Weights of a small mixture-of-experts language model, trained from scratch on English Wikipedia.
Size: 11 layers, width 320, vocabulary 32768, 55.9M parameters.
Experts: 2 picks a token, a softmax router.
Training: 281M tokens, 8588 steps.
Below are experts of layer 6 (counted from 0) of a mixture-of-experts language model. Rows are named router (the router's row for the expert), gate (a neuron's input weights, with its number), up (a neuron's input weights, with its number) and show model dimensions 0-159. Each number is 500 + 50 x the weight over its row's rms, rounded and kept within 0 to 999. Numbers have three digits each.
Before each expert's rows: "comes after" lists some tokens at least twice as common just before its tokens as in all text. This comes from a sample of Wikipedia text that the model never trained on. Tokens count by the router's weight.

# expert 4
comes after: " ", "1", " (", " =\n\n", "′", "″N"
router:618570474481425536561440523668477589554474552475544565525572508478480494425607485438444436503518508576481528474446590516574467529528463540587396475485541539420599396546516414507505535522465424501391554541461401521436433497556462486379518544523487533507530521530474529564476408492466547497506477530526507440515493475596490555482524473504535443507572429522471488511495541457521389479468525531490456505524520468443554437476500443471564470452531559550530522521508525590468528489475476
gate5:507415415463461594578536587467511472454538447467589527585521463440460587506445524475533609590486418453547423566403534517530426611509492456535501539484378491472516451601557482431509494487479512486485470504510517496408498552507529471458502552525516411464487503511521512550524509523460420472505480382522494581596462541496507523514551579509522543525493468498549520461568433551513420530540584471541464469547587531542620488514485423476564530516413500544563600503579494504467538391558461
up5:517517437451515385456511478563492476562486505543527378580521501508564449531476439513537540453525396514423417505568520483517455447392529509517474568498521471500522537534531546499522604442524505505546399492506515384535542562490498548499527482460564393461448455430606521463511407566458513523465491537591438497464452543473432496446538587564498476486567500457559513530375468422490417438487513545530374481527505558561429502419510533425494516430425558572524512497535494413604463514553504
gate6:480517483527497478521467475619379423512471484474474499528562495554529516407439518545561438412494416594496556478452486488439497478539457465523511441521516564573476451438480532484507519525493451513404443477641506510452534543453489505517470482507463456489425619460444526413512598509546506492568534495482531505531569484433490498497546465427452571451503585471440531460414493545437422499514460450501474522488510409533416529526473449482525462543518580528465547426517483504552447531456564
up6:551538426531566478564459449502499459456473543450461601470509433527603512521474516489538542525454623618530456434511481512538361437528475515567588516498526461527489458555506466478505511454578494576456462474525506528498490577570471447530517460571542499433524489519369456473532478461496451593469531508601499478496467499475464514476481403427508519512447507470501462469463436517442426524493607437401537518445376496481503489535520523435493434462536403418549497482550436537445419525410535
gate7:502486506505476392420520541621470536549545489418454492517526489521519472553457566403529564456349410548474472499557528538406486471411489443569452410568580516495510436523474529511538528460447564476507535398469429446402442468474549522551456557475498570508535494549495499533578475449475491558489494449538500382411554481479567473470457478472524506501465471437544485531499544524477378528506444537597469505492572516480459569521475511408556524510474564485481531502472531464538457428541507
up7:527497435480468475599617462534477471502553494447510446542468524460480451530534492454564522483485466483388483475454548523421468563554439528611503439540516537424467435506523492429474435404591481533540495451556538579470475527447542455555576441556538432521451580478454470429485465551444496486463519540555491472462480416480508554465497518458513505450478437482466398555461500532520471434456470446574502527498468565444497502437507506474461578535545534429503610488441560482569505434422492
gate8:468516507563595498567548511540495615491480512505529470517430611472446533506442565479480484443524465485501512417500502557508567391617473492492541550635564486502526548519563525487507500518534502462501413522432490409441404515475546402517431496502547506489430479548415462471508492465540478494464409497491530505468504560595480525502562508524505496541499480551555490496629538477459496548604501525628497563465497361457553517523447419579466483502397482497533490475529573525551575522502554
up8:540541499489543448542523558440474544513453483505480473477466509508427441477568423501475564507574478450480554496445595459540473632477464462506452597467505472561544573527514521502495539510510423471435518469545496410422468548500477484409489588538475515424510452535535563514502515485548445485466505498526531540506568458412533541524521498522434538408609582544501523385412499597569509526515573463542553468428538388468533602542522577418515455554459580431450496462554503557474504452515525
gate9:531479466465490560435561486576497564444507456439586502477586475431500406477468523540352527450470453586557539525567575507509511444453559529459425433508589528472564514423468560535512487476571427527478430493491488377545546491593410524560433497522578495512508517519517536498455490584433468482573512551483454472462428488500518531579431464486472438507422418534505493505432589578438536440529560455464491416408536530487559561394383459488536542438494515565493554463484565600467505479517499
up9:484443425599505542564517443460525582411400462443510484478470553578570476414456481566470557592572419464581500542492530487526534545537512445443517462376426531468376470503535590439497491452393531547482528516514460510497505509422466542494573618494470511444539482554452516427510503566416518456492428528539464521474517585522468513503482561529552422504537553454496475481491492505550444563523553435499461489392441495575490485525449476501544433550509459478513427540499528502535472538523518
gate10:499513443439504483486519510527515434487508564521541556363442529502366518542619433436491541472505473422515516517471478551520480501538452370382493586495452529405556513509525402524496514501440543449495490505561555546458507530418463580418486527502512528609565615441404458533530489417561534462478447543513550501570530482612566473541544498507477466588410437491540448535555527487517478540477488532492483479485528503450557560449550459458488474481475459580437456525465580539533592402572563
up10:457422527494467483564479571516489447455477386490456561497583464416378569497547424449406434503519530431473596544423478438523453589486507484610475508525464527450573474474414490494503541524398469501443535546573519560508505589494506495485525526491563537529447449560444425451617436561364490362530512627565454548497497516469506465551492486523485535494497498520457454421545531631515484462555415426484477480456565515473524487492558535504510593475453463515507483423548526470452456591556476
gate11:586416560550583509557508440541476503533568508554640539467464475513507498432528488428553456523536476647505522480449449507515540505515565403543569407483537549602491480482505520476519501542543476445489562557542471427412479491516586455446467527429483505516407436437385428478539458500456560525559569482488477526514442487580481569480436475431570503494510523469468510476469479472534391486508542508593442455512422606435539505462528437496466479444524405428529494588523489498493616451469500
up11:454482574489545507487527514535550539442447492449496500555494449508573476430524549455520402590463520499505461506533479529551510496571491486470417441530535502516487531420491481497503501515443480577469473515488503533423515494593462537505485591467534478531458490481487409402493497556534488428509509470508409527546532537494536463525514442513485498436583477521432456562496474451430438478468490510500607525352495537439527497495540536462524519500551476425582485550458514562460417507576458
gate12:500524396478635526477513474536475427459516536479518509495501591472510532326503531413534533533473635483574595478462536554547493491563511408513540482526523416544587477461561546533548536500497532489442597539550416559486530509493389423514500559529467565448489455509469474507467429409545533525546505492473397458529498528507595428515536445525468522510591446518471424545514510462445460543430547595497448465541512440520400445434413566493309493600653470468506514498478484460509531513488502
up12:532526553492530573429468456520463568584521563441511474443550478468504444510537480531533508459390466449498528579497501537515505540590495459485515441440474513525494500406546450509470565492523511538613587523502499521583435534576463422496471495467530454547372549501527486462580526528482503449496486514487455528432507532573527602484530465536514515509461559509510491521409501555488461482545519414434591562506439447523502430493435405512514548535576491480516474498493529482590429502470526
gate13:588544507564555551567399525556445412577556482465451408527461545505495541440506498418546520514435437543468420533454476497523485426566554406615516429563503510528535532516456506536526499544511494472454465508413534549492443522531489438504435554542544422520482522382480569474492504470551561488589516415517476484522457587497497537555488557414527397502489467473515531383472532455560498551551506503589452529455498472600518455516585459392438474539507481544508533555545502446524498490523415
up13:477510554483397524511515560473529567480518449487486557483516528538478443534450481484505534451598485523530548422498492552529475502485497477450450535437545545524388463604506471459535491449471458462535527582586491569499438555510505553499503569506524493444433636466534444580409567584496459516571463535516468409494468499589486491519444483570562477518523380517466554527544511503478494543465441408495398477468469468519437576500503559512496536497478610420457460485546591493556517533467517
gate14:470432435515529431465474448516482517578552457506647518544453497500463556461490442538527466461481481490572515363464485502478462439489444501432485550494520565504511500494510507509506550550522489599578409438491470481563433537511521450557545494653499586575488562528506483556559445532493423375462519557570464514497483491519518475587549483400483431483525415476552557457452476538523516556495502520500519523482427448545516466533454541477497511526516520502549558541462494604547595511462536
up14:477445581578449464498490537421438561549590516525497511537544437526481492423473472579608393524447470428454484463548453486519583496509491528593520524495479428522491543486513538453500480554506579469550608514580449462572485512538492518603573559527531490527411559427580542506547588540565539489598501474455477448342454554517496493470522385492394495398416548536542509476520560528501491538486459462562588495575505523542504473545467514529489499418493456509548451559544406481481474433484575
gate15:498520489493456495548475405460531504523543560524542525500460539468440605525495517513462448470564548483564488509499503546464558399464533438505585542523567456548481465473574614570523543555541452525518558533502435436400444467549525546491464546419417487498372543482490583436523489494539465420526503497506478545440492469584463570485467549582485473499532514446460565526591489408588446489485489500463505552454523508479639556500513589443497486467506510533495509487471575454475435517502441
up15:659461557521552504449450465489459540505419451534594543483532552511551504503537481464513503479524502495523532496410589454448574452594474526478578579382457494566603434412563607415501520396524568512607559488466481578505483482417486521470591477518522497499496570536563420456455544478507479492482559544534471506514434532412449560468464464540583395556478489330568502550451458473510490492453486466545518497456613484463495487451423565451561423566498560469432474561483458600545502503500506
gate16:549513462567453501520520456581513545539524454416509498425525537424465490404514480439525454466519588425536444556425515472400541507416515546590532530420462514493502488496635489476509526464499453461465507440508533467465583477458563575501459520496476469472466509530467545449623463463539541450523410421517465474500523429572500461489519489480426521490542469582529593515444494497496536563527551529528366531508440484544484541481496461512499431511561531503505510548522593488538445476495521
up16:543522518490468505513555378530515501493462574474477547423525555534542554478535529468489528505496414467582492485509426472490458553473410526499535437502520535453508513524562549530500543587597468446524526518424432414419486519495512489557508528497530420468524487475503543504577517444569438507532453498466476501527476568488487579503487434504522370495455525547503530510446584518525508428478449519520550531447460386515518490443496528438551500562495553443576566613508462461569536583499490
gate17:452417543528578437547464572469454563459516564491576489509492487573520343425462505485549536519510494537489449463533462568517522543619473496545488489409505495488545437439558500554508468542506503549476480610546546479565536530485413524508498567473481564529561539459499494478463535499516514470467509530471516488487472499533585526535533616534481503443382512500531562469514512491507502504408460486459500435481506471556665568514437500443557372438506445498464534469540420464432604411499568
up17:428492482544448403523511593531511499437620490531563500417475454488492486452571490525540448590581461504543511564584568518382588548437399458392486545515520594505545467547534514449502468530493488535431498453522574596511469455504469444448516501478499519547436514489546527567517468426518481533486416504526556478442515472465403487551512491527524524572507556558509478538541505470532479503549453536516528391463479390564550512537470480590439533519601579481508466476526492617502481489434615
gate18:454555464608472538497509469543382515471584404427511504591486546442514469430558522570403493513569511545600473522529453553497492499570484448627497479489508502457548501421492482526523507565471497549455532523529508581411449449438472441526535577502540423462509507522509462426497515535529460589467536602562487447434487485457558434560454457543447502572644438520521480537547451555559506541538451481479538521392555601519413504481499507462473524462418521567539536431499507474474515569507529
up18:492560451486521565576515424592433551521488483533434479441502471420438534493542505483540496517504527470496528450475421471501518499535465495467531432468497531582546556398485571526504572505524411545460563535551475541540447531481580569511426547435532486526558660545523468447519473439479437467644458532548531507542512425421620539404487532577389474497445506521539387462600487415527609511510434514429563567552536426462455522481460473528511461418483544555521514493446518500465468523546567
gate19:470563469516595534503551440527539414419544549432497540557581439550527550544492474522467459528570503560490601519528537512440495409454548506464540488489564489526493483516476530496519460492549569439401527478546459386578463453584434487533483523513484573465524463488497514516530455384478515593495492516493500522484475474447509538550408552453545492551462549432522595513530459564426547486569506478458405501468626520578610513441485496572486475456416551479581516548569483466491464502454427
up19:506419555467355385441519540443501564489457541522470477422522462440492512443471523522479461536490625560398482557437409552449526506585486479525502472552455456535454436543513477490512462438456609467469535446487517517474480436553508490502535550474603490615472556624538576432535506558431467575530482495541549457515511573426435441505514489570554496436454510490509436374475525461481435436526553528496477457461453537471542492541440542534516517589475474459513497574481465467528525488482438
gate20:530545518466545531561504527445511441510482481423465589540529441445534524525521439485480465457501557481399544513453599499501459469447392481408584523524508542491511497546588558540516440511428442493551507415384458431537516510469458505438518603462547523515461502485549503408487425501527471517401497634490462491503575600563575435548373494415461431493468457537573492423492501469571519550445463516545519475560484532502548499485503451520414470504482470516508438493519506498574501525536477
up20:546437503471550511554564539501488497489544561525554399515505522435514556512537487489534582437504495543468504429511515483475512507510448474455478446455471468474492524451466482508504469462531527425452540439592464472467498488640491579554448493504553460450513503490545546521541512528502472441471536436465380523416469499487488480524550411480522522572578517537520540584344369465532469437490397512564506395480474491510530584491559504452575465501579521442484470561465667567477534515561461
gate21:588661572394436596574511458393492466499513500428489537541525457596526572474545562496563579482503430424532571528506517477511526500398518537482505432491543582488421459572388480557528617529474519461442576529414480505437487516381478525515534447547436438544523490491485526548413496515480473428460427520513446500547456508539539548563492423395462515503454423567462503550545495428516475527475565502529482450472457438492478553436530593589401496575485472565576474466490542442518423459540549
up21:417573433437498442553436557419495507513553531441443426553483523533489444473451518380519475514404421341487540483568461506504437539563467515448526464504433587507519551492498542481477507518503471537472554512518524459408490486512558432423476457532467626397452456528510559545489482501423551503420450451463435509489443459509494478524536461429492482534509505474459475574459449465455478420459503507511490452454474465507524589457476553526406427448427515583497502521478587398554459516515621
gate22:550439546583528501539462560535523482582430590600580471543433477479458480531432414484479492526489518443511495494464572495462551472526510474566470439487544545544553483436547539554528429492465533494479452554516463484562456534436664587472534504552541537477552520394490494570564486478414574451489532491543454458421479565566471561479575521535478545457485441454392495439438532485489387507556511571525601432465523489547512522513487556462438437609556594425463542493541516457519502457469520
up22:567515506517591551559403518511477504552504502508422525514462488571526511469480430487356508496510570518516510481579521540440411552470507421452424504486520565572581458487507549455515556543463489492591491468488517545412521430547541423539498520432504592470510504434551510456478404526517480537431474534497483537504391530493496506447446512550448475464594533473492437562532424488420443411480566551568502356507450513368549471510412506447498518483512445497493415479443402487449565545462509
gate23:470462441421515492485578427535538538533479463472573443429528438506460376384439603469518577342441453559511456494471576519522574503440562467478495615521562523525645475467476493423523573513469489510565464516489569450455540434552492411462423452560480466504530467482537491501447565483479515481486505545486489574492449533518446475467493530564453480557578537481447417616527492445483500556597579584521479531548396463504473586457524471483451468477499462566540522403571476565494544474421442
up23:604577586434517540442455601580497505450525483455478429517495507436525498451406498543490508501419485518548425501508552399501460473486474457536433401603549591502494490506450445359504473502440541482494561519677537398535389431461482500529518561511440431427516519588431387572534454493451529452597517512436467506553468533391423469475492602501530461437535489541466470562472464519493450420569552500486483408511556550503519564535532554440491481495447468409496492513521470517511478477538434
gate24:493522552523555424524518484509509498455512526470538481516531615528494473539542567494642518649523442439424519448454501501557544524506461428521398456513441448443572459525427462492530457521456490470569500501486506454511508514499498539562520495496522464513488476536466470482571477514478429465425545535505481588498557411513453575501488408484533595623487476502492523526510489470519503406427517414516506451461444431504555577452618483550473501501496513510574430580492462455451438527510583
up24:537585481458536578436535529598562509553539475542558483525537533472571516497555502479504509436493508477517501559539466522408486555502464369527583510538588418497523503440614558500493522478518572597545483497506553433432520531542427448507408398546543564511488481587506573539455482515504560441534532565480525474461478481539454511514587455494386475468500459519460521556497452439507574458554445438472463463497404532448521552441536543542513449571554481457480525475513549460507449520420583